Experts of a small language model.
Size: 8 layers, width 96.
Experts: 128 experts in each of 6 layers, 64 squared ReLU neurons an expert.
Training: a variant of Muon for the experts, 507M tokens, 7732 steps.
Below are experts of layer 5 (counted from 0) of a mixture-of-experts language model. Rows are named router (the router's row for the expert), up (a neuron's input weights, with its number) and show model dimensions 0-95. Each number is 128 + 24 x the weight over its row's rms, rounded and kept within 0 to 255. Numbers have three digits each.
After each expert's rows: a language model's description of what the expert responds to. This comes from a sample of Wikipedia text that the model never trained on.

# expert 7
router:105080069144161141096117133112171111154096111119116125148142117155108136179126103134170091163117144128111136091110118160095111137129136088151159115113127126116084117138174130161097118088110168133116153137132145155098176134132111153146135098139146098135169124112159118100110117109122127144
up0:150122180184116091184191111112128146109114154134130155110111115148161109130156128126123141139100144121127125150163120157155161138150156090116098121191129104128143112118104103178116151119095094125118134174128139143111112117076127120112119095116130108107117149145118119130117092136119126166
up1:118095136133137117101113103134099123172092150139147136106102149126151145115132148134153117159143092106095121131121120140143120126137167139144141174110147186094102159139124104149128148188112108116132085095093150095138100092141162144146130127124092118190119099130106128161112154102089131161
up2:179139147123131093144109113108140106158117148123110112056139116149144124116133117119126145108122144115085111144155100108102124090140189054168141122142133107120103109134138162133115094164118134123110084113106133134128128155117133147153143116160103097136188133156148105112138153094147113124
up3:143091125154125148148139116110105131144126182105114132102134142152105122118124087122128128178118078095155107102165096177100152137155127138122133147129158080152074131183119138138140140137114096146120129119145143160124087121129159127111159136121098164165117112148104143147134174120119088160
up4:129131093129160101100146162100114130160129146124156137108140167099142138119140157140126119155160140129156166128151166142127152122145146112110137155169159125103136140105115121093068148118154088150096097123110082108137132123108072095155127090147140107159128094110162160098149100148115098125
up5:171103113126147114156102159092097135141135175130067117081146138139154142151066149102124134128117117118191127147110121091117123119130108133132159153125100142176138114125138130132154118139158114142135126096117153101091135161186123145136139149150156103133119137112120123147079154105115141095
up6:132121120101117112120125122168164135155086126170146103139098169118072093122116129104125132157144124109114105097124104100114154143135114061124120134106147154119098105104169122136092148083096180137106127107098159134126133117127130166116153089119145139153156143102141117130137123151081172125
Description: Word pieces inside romanized Japanese, Chinese and South Asian names, plus raw CJK bytes, such as Hiro-sh-ima, Fuk-uy-ama, Mas-ak-atsu.

# expert 56
router:102106089176159155106109132087124130140135131123114131166172098172120132160160124144183122093130134152110154126098119133094124127113132164153159112134121153160126146172096124136126129085116111103086156169140116137110134100116096080120142132111110099121147155148112150131115089111135085148
up0:156156124136146105083126122101140144172171130115106114088147092107106164147120155131085160092112116164116125147100101121135103141116144118123129117106162088114109085117190094117099130125124138125134138135114128099169130188120149129155135130103119170158123139126102102106107175146129103148
up1:087151166132129129116114154118094131094153139138125168118142138127115126123110125149130055133161111116184144151102093142083164142106108173164128146120089069134141140098116108120118112116141107136128161105091183122130099123111142137136124118163157100118122148098134095099147125144105121140
up2:107111121091151165095134130116143060102123150137104092116156137109156144102172147135099109147130138132090118098140169119134123168098113133119108130083159125122135084124142140146122144147137117134150141138134140115192175166106123136126170118120105118147115095130145156155150135088138074122
up3:144145152145044147107159122146140182111111128132106145118133119123109121117136093172118143133096126128116126135094095133143121142129130138075091197111113153079128119131131160132111119077181122115144118098173129144164123168149114126124113126110180119136144129124120121135136137119158112134
up4:142107132134098163115124124144135111108111129116127120119165171173115147109121132092106120148129122128148163139145121126118126117122162120103152158151096161161081105154130115114152179160136139122098089136125132119125066087098131127139094065106180102152136113157128122150131093142126120181
up5:137062084119102171173139130166080116145131157160119115097176147129109110133139147119127154096121123128149090157117132112123123128101161130143133159087101143151148091102135143148103132118124120169136117125133129095149203130143146104111161137141162126132108138157145129100135097132090139120
up6:128123140088121123136150148085117140124122139111123082134100120154155105121124143173104131140119151116123108155157121152128170121110117101156141114130169111100139114142223138114157103137148141106163108128116146149154148123143151112108143114090121162088065128162126097155134122156119107095
Description: Inner syllables of Indian, Persian and Arabic names and words, such as Mah|ab|harata, Bh, Raj, Khan, Raman|athan, Jal|and|har.

# expert 11
router:123108131113114088146126103094115092146132157147122165108129130140179113122150111169127179112116084159114134176090098124154083124120168122138099110129146092116141089159121096189155120129121130111117105183133102150149157141103153121149107156155142116079125119130146134142125122135126139129
up0:142145119150184133138077139071129143129139151146094138143144155109137124142107135133139157083141109119150148117110125080107096106131074160096119131092097121154150123134158156130146124162133107104132099175121168124119125154123184150115097122163119145146094114123090131138145142093094125120
up1:122111080131132150101164120108125120129122146176107120107087138090100105139148188103140116164137147103144092167138121152149103182118135120156170133157119151090072117085141148117129139148139106149110160136148157127111107108149147084108119112168135108141146099157126140122132140108102143133
up2:103171140112111123106114125074136091137125113082101160150083105162112150131160140116139132123167121126137113152156125125097153129146125121104143121125141121098123173118151131108092150113108139150168155153108158131127084131124184137145140160129130171084125146148147080122104081088107136134
up3:136173133144111134154134127116185114110116147133136131161084111140143127163132132153150143129131115135099110079169136111110115121123107133077158164069123087120121154181095126115135186090148107114139101141101119149140124110137089139146122121153120083142171133113122133162128125087129128155
up4:114110081135194145163161103124106103143110102080097130107145147122119125127124102115093164120116133134155120081135134164115121138167147124118107098077142120142153170124131104147126153168119134128131125145089125140171141098128158111132149139120136166113122146083138122093145120100072146158
up5:115152134141136096080153107158140080156133131122103160190158100178137152150162128140089110092114141127109094120115155126113123139144164135162148150160089161108148110108155131112156115116129140104122143090139076147114103111143150131098120117114116144111136104115131175139154148139149089105
up6:150170132131124119154154099142131124145118140139111111105116100104133160144117117118075139145102140128134068121090155121105120143144129116132123096183149138135139069136113146120168128126153097105155139151162165122085091121148124123142123110160136160137094126181119123169087108166131162098
Description: Word pieces starting or inside proper names and foreign words, often place or historical names such as Caucasus, Auxerre, Plzeň, Turku.

# expert 14
router:130122165121166127157149086128086114131122141095109116084130151105100138146107130123148144139123128126151114108094166148115082094156108117143093157191097125106154102115100106156138110137186087117140110144113138154151103101138129159155145132143148137107104087166122145099107119163100135121
up0:167123135103141099075110123147124153109185125107124141128128101113127114124154076145166099153118128126149103115134141092135106107130126157079164165118096119138163139172105098115181114129122117133101128094167154092141105141099142103157156117145113179135134134102122107132118149142096144100
up1:132089095143085141176157131117091138152096130119095162104132103135133125086145092105116126089144142157119088146128100097120123117107131141134135092167116158088174147117123135124136072121123150127138112091135142142129156144137133156163163110142133153089147115106136123126107133131188110174
up2:109146156136103126113158107118150121118168137110155117150119148092109107129193143165123123130146114149116199138094128154089089115103157135087140109119118145125163108136131168115127154119099159127106135082127085131152179102136080103128109126152111120098156131139156133133106089125130114139
up3:113113130170113140153120118128086121117146118143103114092076157118160142133116108169145124141107070125167108149132123160138169171111139132133128115118125131087119199100118112146138115152122095117134102149058107107153122139147159130139136092156147127152114155145137148155098122131109091123
up4:154106096159125129110137099106114100089154123116151101107150171155088104127102133101123136143142147146133085127121125109128116145099129175117129118128078133116156149102108129126105143167162169142138114074125171118144127125120188142125141111146119160128088136138085124127145130090171110081
up5:089134157106130111151104167116102136149123126113170141124102109146103130125100146146099143119145104123150111144111075144106092155168140106114160189108107102157138171109129155135121133169141068089145124104091156164131130125091146108117124106160127092166117100125131121113137130143148111159
up6:115157139113155074137118123130154142144178118063146170148132128121101120154130188130136132120119133110124131131142155126110109145096130158114132109131150144099151138134116086107148095098108081103118138118076141095148114111140149110163140127106133090136133105136098173133116171070158125126
Description: Prepositions and particles such as de, en, con, et, of, with, especially in Romance names and taxonomic lists; also word-initial "de" in degraded, deceased.

# expert 34
router:107140156095104124150105124097133115155169110091128143148161136130128128162128113149115135106137180143131147184087132069132156117108148121143135134140106079120162090134096117110144090103122142117148127141148109094101112106148132150137099168165133169185131120167132112100135117158129118150
up0:125102132152138127132129133105139078177129125141098119090104145099138121131115125138129109103139120113137105165141150104152097128090098121166124159127094143121137082078129118125120174123162124145092098133123143150159135179113165156134138119174126149120103118193116116068140120147130143092
up1:094134198160110106158107165169153117150107146139095105147131104110103134153129172138119131110132166093128126122171139136145126110103144124106123117131150083132132100149139136127121130108121128084102110156106129058139113112099117115125112128157138171130081102149107143118082142172144150124
up2:165176126112128192137110143160135145176129118094141120148121090113103150103114144123167104164156134092094116160156097141155132126122145142148136101117095125128072133104093113069138136101126128093166139119116144104117145141096155119135140132156136142135106176138124129120088142098140134099
up3:109072139095115125147135112161118130124090132142129160142134160099176119126132140129073158112133110103106151133091107155108128110129134115124121142165174131134110135115120115166134179085146131127165128154122154117193120113132108141142188164109100126115149109087170137133117121138130133085
up4:145167147110129112131096156080180141171099118102117155124120166159113102134125140159137101160179118129125093109105136105116112137153154079105133144121120112183098132132141171118119087117134129107117134085127140146139109090093152121112153132137118117160128155131149126145122127095153176086
up5:112101136110106057160144134119102141137158121161115102097075132118105146159140122089119114095105090117122134171123160098123122080142162120138115134121151106123137108127125150156100139131080088109158092156119126127127148147146165099133126166081144136171118152120159147146130137155130142103
up6:109129121169186110120144119137133116185136154096094169146136133088143133136160096131126111091124125121158115131140106126148100124114163115144089091124149169151146129119161079102118096113149132164129135099121111126147106127178154096111132137123155133184083110121111113105132085115098126129
Description: Nouns and adjectives for government, church and places after the or of, such as civil parish, capital, General, Borough, Anglican.

# expert 48
router:110135162105215159163141143158096131085133146126116136095109110083095133173102143173127106145114119139125130139139130141131088108136117113132097103135122093108115153135110140151134141118123136110141115141134123114122164114084122175103126123135105115137112068153155137090178129141162151120
up0:133140133135124149113178118161131134122086111102116106101117165160158131141102149113123109103122120138131114104099109094054130134122170075098149161155121109167138141133134149151170147125099145137092122092132100101132095157143102099131079104140145115104146109123146166161133152122150112143
up1:113171099178146110152142110137145158086097133166101156130137125094120111101120130135122129104117104116151134152168105126158130158096140176114103143144100102140161188138127083159114143153150103147102118083150124108128134088134142113105121145160136148082090142104139097119135126139114123165
up2:121161171106156155165140086135107108113135110110132160161160152147114143144118138112142122127140104109137120135118156137158123155138149130119135129136153118128132119113139158138098145132093134176144114083123118095140120153124112109159115183108112139130115148104069098160159108106059084073
up3:105128122164119140144108141160160133111155099115164154123189086150167125138126112121155124096140087104135138128139088135088115135144127131180133201120127139140124142121119091144103175119131112141100138092133128151121079088157113147131124092122157094113105149095127132117113106145142092131
up4:116174150162097157111145122086151122155147138138085120147120158148146112107099154145092118127134095133111151108128125119131169118171155140138106137115112099127116083135078126117100076146124165129110130164163165096156100109144156140158130125171141091157115138136152156117125140077125143129
up5:121077132113120155161132173137123139124162091145116156162134146124109127116154156123103161125124119128170115161156115118132143147124130066111100112152115096110149134122086122111110117119106152149149135166155097120136139115136132118168156085145103132116081111177112150188116167153111164115
up6:119141121091104142194149130101102140118158111119143144136122155083102103095108184103145096072130129094144106145125119083120145156098150119163136144138100089145139100131125159116145144148084110160150113104139133129115107151133111148134138148125133161130116170133106106116122152078121100089
Description: Verb-final pieces and prepositions coming right before an object, e.g. analy-ze, modern-ise, oppose, of, with, between, using.

# expert 43
router:141130093153109150108119121096117117152144157089067101099141085166140145170170135136093155141122148166112151115126124142161089085137160136087173120128096099155112107154111150144100126119135143108132091149178108163100130121140107093129125139125089120117117143156141129147130135140103112115
up0:132128126158159111129120142111142143090124082104149146078124113135145103108101121095132123144138108133143140131099169157115132084151135140077100101127102114154170142133132141131142130124104090116127132130199122129145148138151157109177154160116177128085128115120145107163081107154119141168
up1:123108111122122095129139140129169146131093139143110108126100121128118174134121153139150085119150141128118176127109154104148162092102118144104164149109088103128105157158098111118144122127102119080132098135114136088163102172096150150148155138166160088100115127134165146156152097169126093119
up2:123113115140132144138111173111082114172152142156109104109125155138164174082082115117083109132178132119162129127128119113088116104138163130130133130125105113170135174116106132117101117131110174129116107144132092079125110161130163130099134120112121118127101179140121132141124128162179117101
up3:142115074078133123130154130132104111145089117154124124135163125142093121149138134151103138095132120160132098137117087075100161144146137136095119164116147150108147111132113155127115114120163114179125137115093103131164131169160108138153156071124143091189140117095107158136125137101127123144
up4:149133138115150119122131144105105091148122092210092112120148142175167154150108105169123103110122129138165086115115110163127137112153119159127134134153132152109134158086147129144124116151116119104135138078159140141132164125099155104151172112139123130101136111127070170138097110142112139127
up5:107147134137129125152103145101138130133146173116139144138133089147100135128130150155173148153158108108135154188113161099104106123138099135166112109181132077124146130115106120159118060112125100115126128127122167101134091102135107129100111138125135135152127080122110135096119108168157182121
up6:110103137108168146134154126113140131110133143079093155128124123136063139144134129139137151144133144113157107120131075133134068119146120079128139115118161167139091161135119136162094124089126148123125140159150129152113081124127149164149138128073086121134145130106119113151081170099140135149
Description: Pieces inside German, Slavic and other European words and names, such as -en in Tübingen, -in in Kunstverein, š in Ljubiša, and van or von.

# expert 61
router:134124146111166156174151175153089158153121129071135130143132147111074113157103160136133104189136134114146124128158143117139105133123127117143124160152133122101111151131086146149147117078099102100107114143097141116099158128130100125149090144089149128130116151140103162118090108132117164099
up0:158124149127158116138156091134131121150162144104110115079142127138123133125080158137117122151100137135112172128156149120085143165144107151103132143143136087126126081097169134090084089122122077108130113100119121146114148083121131121144118138154114118170111114128158088150121133085172118096
up1:110097138079136140114178083127143138168092147122131117137126139104117108070141127100117117093104124151142133154140130137140109147122146102088156150107113097099172182102128143108153118143130153137167128122129126114145142190173116132140135109153136164155116134096086081097117125110123111142
up2:135157150160143136095153118151140140138099152106094082174123123134145127108156116093130135104142106151145163136104064120130126133174152145119105122099127078136136124144138125095092175152139134150126140131172093130162112124150098116161089128152133075137123101130107125127111071103145142131
up3:107107146113147149103093115141160179109121133145134126083147139133108112143149142173181103113087115131119136124079154133180108144141136117122123076147148103128104146157123092153094110118099107143140155152158119132150113086098120127169158126156148117083144119116181129146100106134126142124
up4:154132117188119127117135156175129161148109111162136088132148083139158136138117086083137118119130085114120127187075102162106127166138146162163136114126122122164110138112138130087141121141123149143140112144132144116127110068122142152131119117136206120142115134115120136126103141114148119148
up5:135154140122188148143121093143092136090125101098125108122169109145095103113117187148119111138114122114149118108127085155102108143128137141077139112103122107151130115135112145143147123116143163166170137127147139146093100128149143166107143163115106136151097089169112085138119079123139135087
up6:174132081096180151153101095128127116110116132154130139108156116169104155116142105152159086109116137128094145131159100108116126179153164054142132141119120095146136171125121110171117130138121108148071094105122118117142139117150112131110113156115143127145142140111135127125139081134088133133
Description: Prepositions and commas after biography or plot verbs, such as "married to", "died of", "friendship with", and plot verbs like tells, learns, says.

# expert 21
router:185139139081149161111119140145092134136102157157148116129161161168085154110086096134117158131121136138131154097133109141152144126147124099130098121091138144097114163140157104132122132144138118145146101057155147131152137172123164151128171129144106125106106134129156114084091105122108130131
up0:103141134126118128156113145094117136070119141096106116158157098144136138158115113138138117166119131150139106093148152136106135125149129101078089165135102119084104149092141129131139121112090141177151108115136107151120090121153111140117166142123168112131082133162161119117192155109109163145
up1:148089122114090152150116121171179144133112123072162126117104148108107103135104108155162096136143082106125149173121137077159146126135115123099093153125136113094105113149136168125118132147139143080127125111111155087163177125094145123117136117105150109120161115153158143114120160117135105131
up2:142121170119129124116133124142125093144160133110139113132175144150151101126130105158126114129091167068158133102120161123128128090143112101165142088132146117138149129114116104134147155095136130193088088167132101079113097133113144149137158167166112155153139118130134119133126097168099130098
up3:124104136141097102118085116106133155175106148114168146124102131137131113091118155106139150174125151111131117080126127163121111165111149162142098170121099123166163106101105156135126109127100117109168142158142139161099135158181157127121146166091158105119144144130142120135158098171122113139
up4:154157122125138095109094136139171123155142123120127116111091082166118093130132166142113166103153163145105138088132099142130142070109143107096111116141133126126165158137126142091135121122083080079137141111168117111134163146125108106169141132152105130092130132135113081138111092124144094130
up5:107148121088096103130175079120111140156119127108129115109134106158106128174140114123073121118123094120106172140121152149095156182144101113114077153128143169121158132138112119122140116118115139127116123156133142100080095134131176093162133140106151114101146124115146137148119144190141149121
up6:083123152132108145117155118084156136089178141101133110095120122114145147117147127148116108110108145158112155144118149105120113148191110084113107113152135120100108176114110167097112137146111133105128155119122166140129149149153098143121172115103126110149128177117127152115141155177158147079
Description: Joining punctuation inside compounds and opening marks: hyphens in home-and-away or COVID-19, en dashes in Egypt–Gaza, opening quotes, parentheses, slashes.

# expert 1
router:140115078113135140102095154178143170154148128121094146120110159123082126132111116093142170163107145126123102129110136081157144124153128142106112163107146153114121161133113090125150101127135123140111110166133085099121071129142136156125184124134141112131135134170069148120121134139093149130
up0:139137056091116119120120119130133132118167151097155151107112126144134158120122152134095132119144139135119115149196113130122132096137141141177140119159100191185125090115115143133118126150115130121148099112126146127122076122134142134102115122150123081134141155158126126150105075156083129161
up1:106126134112143191118125092115136116157123115132130130114168118150179064131106121165145123135118129138150163135156108137115097152124130114138079124119170066174157137126103138114124115115090116135129104149116143106102128111100145136130135115176129143122091070101157137141123100091130132162
up2:120139145123091133072128159135136137106120090101134110136150115110113127148165120136103114160152110135106145100146153136144147106111146149143131142116184113140072131152127148169142130127140149193122084133099079159127101155150107163109113106131120114171157108142139111117094132118126091077
up3:131148135150088104104166153121145145150111125119099110129155134103124199144124112136115174159096128095130137131119148070115157158100165122142098169104125134138092135117127145109106158122128147115092148136156145101131195159091120142136086128132138089142117141126121094136155115130139088141
up4:134116131151119164138119152167147098149141109094051120133142118108089111134147126135126147090132104173139178134085104151128108160117153161136133143122097111174155099126135131141130140092132092126138094134145172102130138145140140103130104156144165132125174126153138108112107174126116083141
up5:115107083116125122095127139111138135119105092126123080094086144114177170110130116181137135150134142135139131085126120127092105135114131117134145171110154140157163134091149137152164097129129147122105102151143127146165125155125099097171112119143106156156120152091102118150081141167116111167
up6:137119115085160127109146152121149137133168119104124101125108142147120122117126084134135118110130120096126120142094133164109138203146090133158119162167113110171137116111130185114114128112127148164167149149138097121114125147144147129133077121085143105118098153096082104115126130111186106140
Description: Commas in running prose, including those ending clauses or lists and inside numbers, such as "10,000", "the date, identifying", "free will, guilt".

# expert 46
router:101146104094125135144187112159130108105118103135114145143124141147151135127097115133110142126142102097119119120106114126142117134145118161120149137104160094170088135119140133127178115075123119144174160113155163146163168165152127148108134112137169102066143083096149139130131115092160152145
up0:108105098181171131106144101107101145144113090106148147166097169120122125130076091148121130158120104148114148112100099091087128170138121159117112078115109081103133116161132100131110115118134135128128154102103124115121162149122157136141132113172125149102112140170124153153091158120147114127
up1:105123127092142090128136153154176139133091130103107143173098073147120145108106134082156129120130122114147138124127126122120112107161083141155153123149108129163134131103079134121128116148129090151130137124135174187144081110123119134109155099137126162108107091120135131178139086131167151145
up2:122090137116114102190124158152115186125148135114134135077139146112140109085147122174116112108145136082133150137107152154159101152132142163142076101093158125138135119119094117154119128114116138115166118135123131111114139145131088123111073106116116176106156118151137133098112143113157101161
up3:106112118122129136135109111103104112104170121079136095128137158109151100155113127156108138135148104115190113149143115100137091150127135152164123188136146170116121098134156088113103115154142107136147129116116114127153163105113184137191099131161079130112130126149132129101144145123169130134
up4:134115167175157109138138098096148108163138139138148156125143157126144139102161146126144114110103132129126137096106145143115120149141103152097167162155133159162140147118165135132113154082133068068122144083125122108112111087092112137084140151123150086112098101150125111124118113094142102134
up5:154128127139167134174115137162106193143153132086095152114075158097148109093118127134156166125098140117133139143146136157118054171128118111146106122095124160131157134105173103107140111098143159112131111120109118154114121153133106120136118170146132115123114108123129125112135070104125124135
up6:162163134091139119129098088108101135156083129144156128099148141101127116144132158133113078153162125084129133194146154108097148127096120113111138133150152120115146104141175126133133112112143122087117150136095156079131154099120063121115147142144139122120140112121092137116091112141112169148
Description: Clause-opening function words such as there, that, which, who, all, both, and number words one, two, three.

# expert 33
router:092157141088138158180144106139113155074108127124095129111116108101076119170090155140114099142114077103125100123168145148105119175114125140099104127130094148128131114132100174161110160155136090105142149126105148126155138132107133143105125128094119108105124140150110121118176164134127141138
up0:123108123146106133094135148077150144092114159139099114148157112142132140166159112107133096093135107129101113122125129176153179127137077120101141133097148132105114134122149186139165135149154110181168111113107124112131160137121130118163081085139143132116147140104132111132085136096130095146
up1:080127140108134100157116143120161149123184126104151141095083159083148120127181128096089114134145109122146168161132126114137135113142137152146097132139171119101132086114107153125125120163141132162124077136131149145120113090131148164103082117118104135106120137136129083149149104097136165145
up2:136113103102069096153146102135171117099070159115128161142144118111130171189145123104145109113123141114106104183142104120154152127117162142080116134116146122115152119149130105083132136137126155128129153116120130134138155125129188094125154079108134142116133124165145161107113116103142142143
up3:154127136136109127088137138133118144128118160176126098144142174078147170141113122138119139142082111136158116149084136123082189138136103120111123129083112134126126131114133154098113113121104140123127160083165138129106118138114141166111106171164155145185081139170121098146140132113128130118
up4:159132140067115120156165130141129094127151125130153158154093157132110140113122122121118154106113124073116155147125094152152137146147104159098126116125139074162158185096083115135121107188142137130125111124150125127143120105111171121112146124116076128162135105145182135149147123108128134138
up5:131111117121111139102123150169094129129120127131099100078149113086121127136140180125112161133129165072083120166111111114147117147110094158077161112107136160151150101128147130116178142128143121081149146129116148140120164129126155110101156107107143132116116144127096173157136091126097161113
up6:104128103134107130146184101150130098144139117107123139141097159136144127130159099129153122083133105170117151153127136114145136178107120110103103155189112114109134098129145108138136169100117125183184098095105132112101137130137149166121122163128137121103116104157129101081133123137098107083
Description: Prepositions introducing noun phrases, especially of, for, by, during, after, including headings like Medals by sport and Results by county.

# expert 30
router:125119126081130138095106113097128107136157155090117171163162133130105111123132132149108132148135155142122159166141110134143172140108144100109196126102083128134152160158089136106111117108137115128113143145107097109111131110137097077131105137121142133138154155071105099123141093174129120170
up0:106140113147140108105138155150123130137130122107096104133095098145094122150129177133146112123103103140146141163142137126153120111128131137146133095177122121150143169128117123145164087097145116116089086162140159127118102169096137135139168112120123097205125191123157117110118106113132178114
up1:088167123115145118132147149097160072146094103098110189132088153143151121122140139131163118134126114083150087125129157096163101142125150108127120131100144088112144094125139142122093157112157131096120139126161126113105134108097140130116116129191150124165127138117120119151148123071137097114
up2:169142163146100141096123169101131158145126166116169116120128143140128121113143102166117128102122151123144130139098136142148133111120145105177095119092155113109092107111163097155109115183083109104111155108110137108143156103118168099115135098113071129149143095128128082086133140141123139147
up3:160148130120159144124145132140145181163143090112108108094177150130124141138172133119165080107067137144143132140128170088088134134163175140108123106135105166121097156124115110125139099083113148118128152141144099147105140087151125107136121131104133085146127132118117139109136139183113134119
up4:118145145171097134092160102116100128131149146128126154124142169098112136117128133108086102112138133080110133121134087134124119078160107140111123130114139139118127149124126182087099163160087170115169137119165105129093111123126149117171130133128119131129124128088149111137157168113147068089
up5:152143144118136187119147107127075142129125099172088142156132142102097123111170100117152149111156134115143083127121124150095121149119138077150143138109083195118145104121135103142081129103129126126143151128117116148085131121139133124142151147098157089154171124156173144122139122135110149129
up6:116138151096155143122146100089169101134135099111118140115147137122100132162106110110173110123143119111127142090101143111088133119157129110110121084133095127135103161157141141127127133158111090157200111130151148119128101118159133185134096152129157117120128047133137121151109137159142145111
Description: Political party words and parts of place or school names in tables, e.g. Democratic, Liberal, Bowling (Green), Papua, Missouri State.

# expert 50
router:124154132109131072100139146074108111137114121118111116178145127143144101167149172140091124120128144149127165165139135129092107114120147136130121116139129079119122152168122157114155140119090138092136084156138121157099146188158080147149104117098145129153130130151094091157114141146140119134
up0:135141153149147147076122119121077117126139141173183142125152113138131138144102124164117120162138144143138136116173088156110120124131161116144134141097122152179137103091127113100137108159140128147165088127140128153152114115122121071102142105106118064097109088094156125111156116107126134144
up1:141165107144136087088120135145108105132133153142121142133096113092155119141135129097117131128133159118154169121100108138122092130164142099140088123098168152135156108164082127139099159104138129155120169104174134149143132121121137113101131128110102146124149123115121104196118049151154123139
up2:168127105131127137137078128075128129134138131141131100087148123096188125146141129138150168126098166143160090151129183138158146127144115125106123115107104096137157160115094162145151149160112131120169115149128125152129128107142142166129087108169098114130129065143117125154116143121119155101
up3:112146128180092124126138121141125143124121160147136126121092149132123100129164140101122132082073113160139170116105106111114154089075112103111107090162124156118168143141082128159123157156154145142127098131113130133126118141166137119048140136128120155114148132163179143143138125122109114127
up4:143132107144100136134153136105118092078109155123122125155109121107125127143120107136140092172085139122136118125118152138121169168165144121110077115149128130084136148110150159185109175128117075161108120091111133126073163152121145135111128123152135136163114130137103182102145127144124132092
up5:093145151113139106107134146059109157142110091156088117136145139146175095118111118126135138124115099087132130126136149102091094161169180144124127141121134134122089149132089124140126127127119112125130076140111107117172113114100167109153116125114102178141121130103123155122090128109120187133
up6:119109145133117121117118144150127105137102113095167167096118142124104112117112130112159138085132093131125121152124126152089131115164149067110163129161093165104129159130146134155137130147107120101120117104113152105115145142120121108111126128147166183119148146117134121105037158150130098176
Description: Middle and final pieces of Western personal names and surnames, such as G|len, McG|ill|oway, Mac|don|ald, Sch|midt, plus names like Frank.

# expert 44
router:114155128124113124179145143147138137177153146122128116171103132163087141113072160125100169101104132110078147068120099144076158113146103123111091120137133156105119141127119130153144125136094110116100137124154158105124100131160115155135124138098127094122092136129122141088090141158152144133
up0:110141125146129149137118110057129119102139127115136129080110101102083139171086139152156151125140095132105142132123133110140162156159112125144146151175158133118124122101142091090152106127099123143150179119130114137173160136124144091107171162139114131170102116096114099098118131118099158115
up1:116122114134112159134137132099120135145143131128098113116127098122095140172129082134165123131106169114160143137157134128143093160109103161158118119124168085114143108108082098088142160134103138106118158070141128135137152121156139168108128138133114103094109118180145135162136096107182087129
up2:120151159125156145128121123132126131114116126110079150150124168123149077129114084118100102148132071093123107112055145162131127125155176135131105128121122115161112141152132080177146103115093149160149147132095159144115118149125121141150167158137139160117128131109113132101098125157131168144
up3:146121134097089142109185153146091151161152132128094087142151091090122129142133141147114139166120114125119117128112097121128121102147124116149158165088101093127133128147103073100133108153143117165151136163116137104095118128145141078124117149125120200178154122141121130113119116156112096124
up4:147135141075116149110164142114152165142112103142093177147156154130134139147127114115060121072145116152093136127131131127138138145082154160131127125118136131151143148113149119070102116175121136118155120112117108140134106106068130150088165132138136107111094161108127118124145095093123130152
up5:138111120155109131059159154130152120119130130119135167142098113115115086152103131125203108126142122121122114110127146108092175118156129132117150125170109122137127121140115159143129130123100145144094081139141133053130098163136131152121120133136152157113131163121122170125152096121187116144
up6:094149131157115094100133165156109148153117108099163103118177129149162106122119159124111174146114117133170087133168142154164109141140116136141141127144100099101108146094113083121147110150112143146137127140114130146160154143107164113153119115130144078127144155095146055127126139127151141096
Description: Pipe cell separators in wiki tables, especially election results after Scattering or Write-in rows, plus apostrophes in French titles like d'un.

# expert 36
router:080139166109136157146168110155123139110149093110129106118097131109092107166141134090086141104108147117117085124124165123089088151127113175137101115138122138112086098145125167148132112133115134093110137180108133121155121146094131145112145136100094115117137128172145178135166155120134126160
up0:143125103122139134100139170142117094127125130150114111114136168138136074145159110161128142116139155113145148171096123093125101115061132146150116147171094148126135107085143149124117132112129142131174131165126143096091130132109092147093142098152149152115125134202125117094107133141114163152
up1:119146155134161143132113103114148168120119107101111105151106080114177103111167113103124166125166114125142127149121144121121127113133121145164107068143150106155105103128134130136091125113087073117127169135117147123147138109114101117112149179110082110181158151123160098150135102110115106111
up2:104142144126128149144113156147163145149136150115117129123126135144114181118127162135125097176137156090088117085094154171118145121131160089130120118113163123127162153111145076117161117137115159141156125114105127118099130116080154121124080153112126123102103113098097105165072100113156127111
up3:079140103122126124123156124116124124161142162097138105111094166109119171128118171140135117125135104139107106132147132186142138122099100082130104119140117182108059125120154073126160149122130171113108137141125096127114116113152129101123122121132150099104142102134147077123138136171119171144
up4:137123140085150120110129092075138141151155140158159096101122152090160141158139116134123144106091145147158142126116119093138078137144120127098107110091171144110114109095177116124137165147137142122101160127146156147120202118141158132122096138123166157162100104145140122106132117127097140115
up5:072106114142071152116149116129140156108153129181088192108124115127118132097099122126137136125094183109114142188115087112133121145134099123102120144167126165135126130119134146118087129129111127133123112166117101139166185123106143120130149094121128147122127113096147108153115157141158124146
up6:097108119091120094129128096130132116174108095123132129109147134136105079149103154137106126132138170131118122114125089154159135140102112137149138100130089171107139137123102169125152165112172125150128106090124175117130107129140123126127169117151137168116114108134109127134206118118070096154
Description: Prepositions in, on, from, during, until opening time or place phrases, often before dates, e.g. on 15 February, In 1957.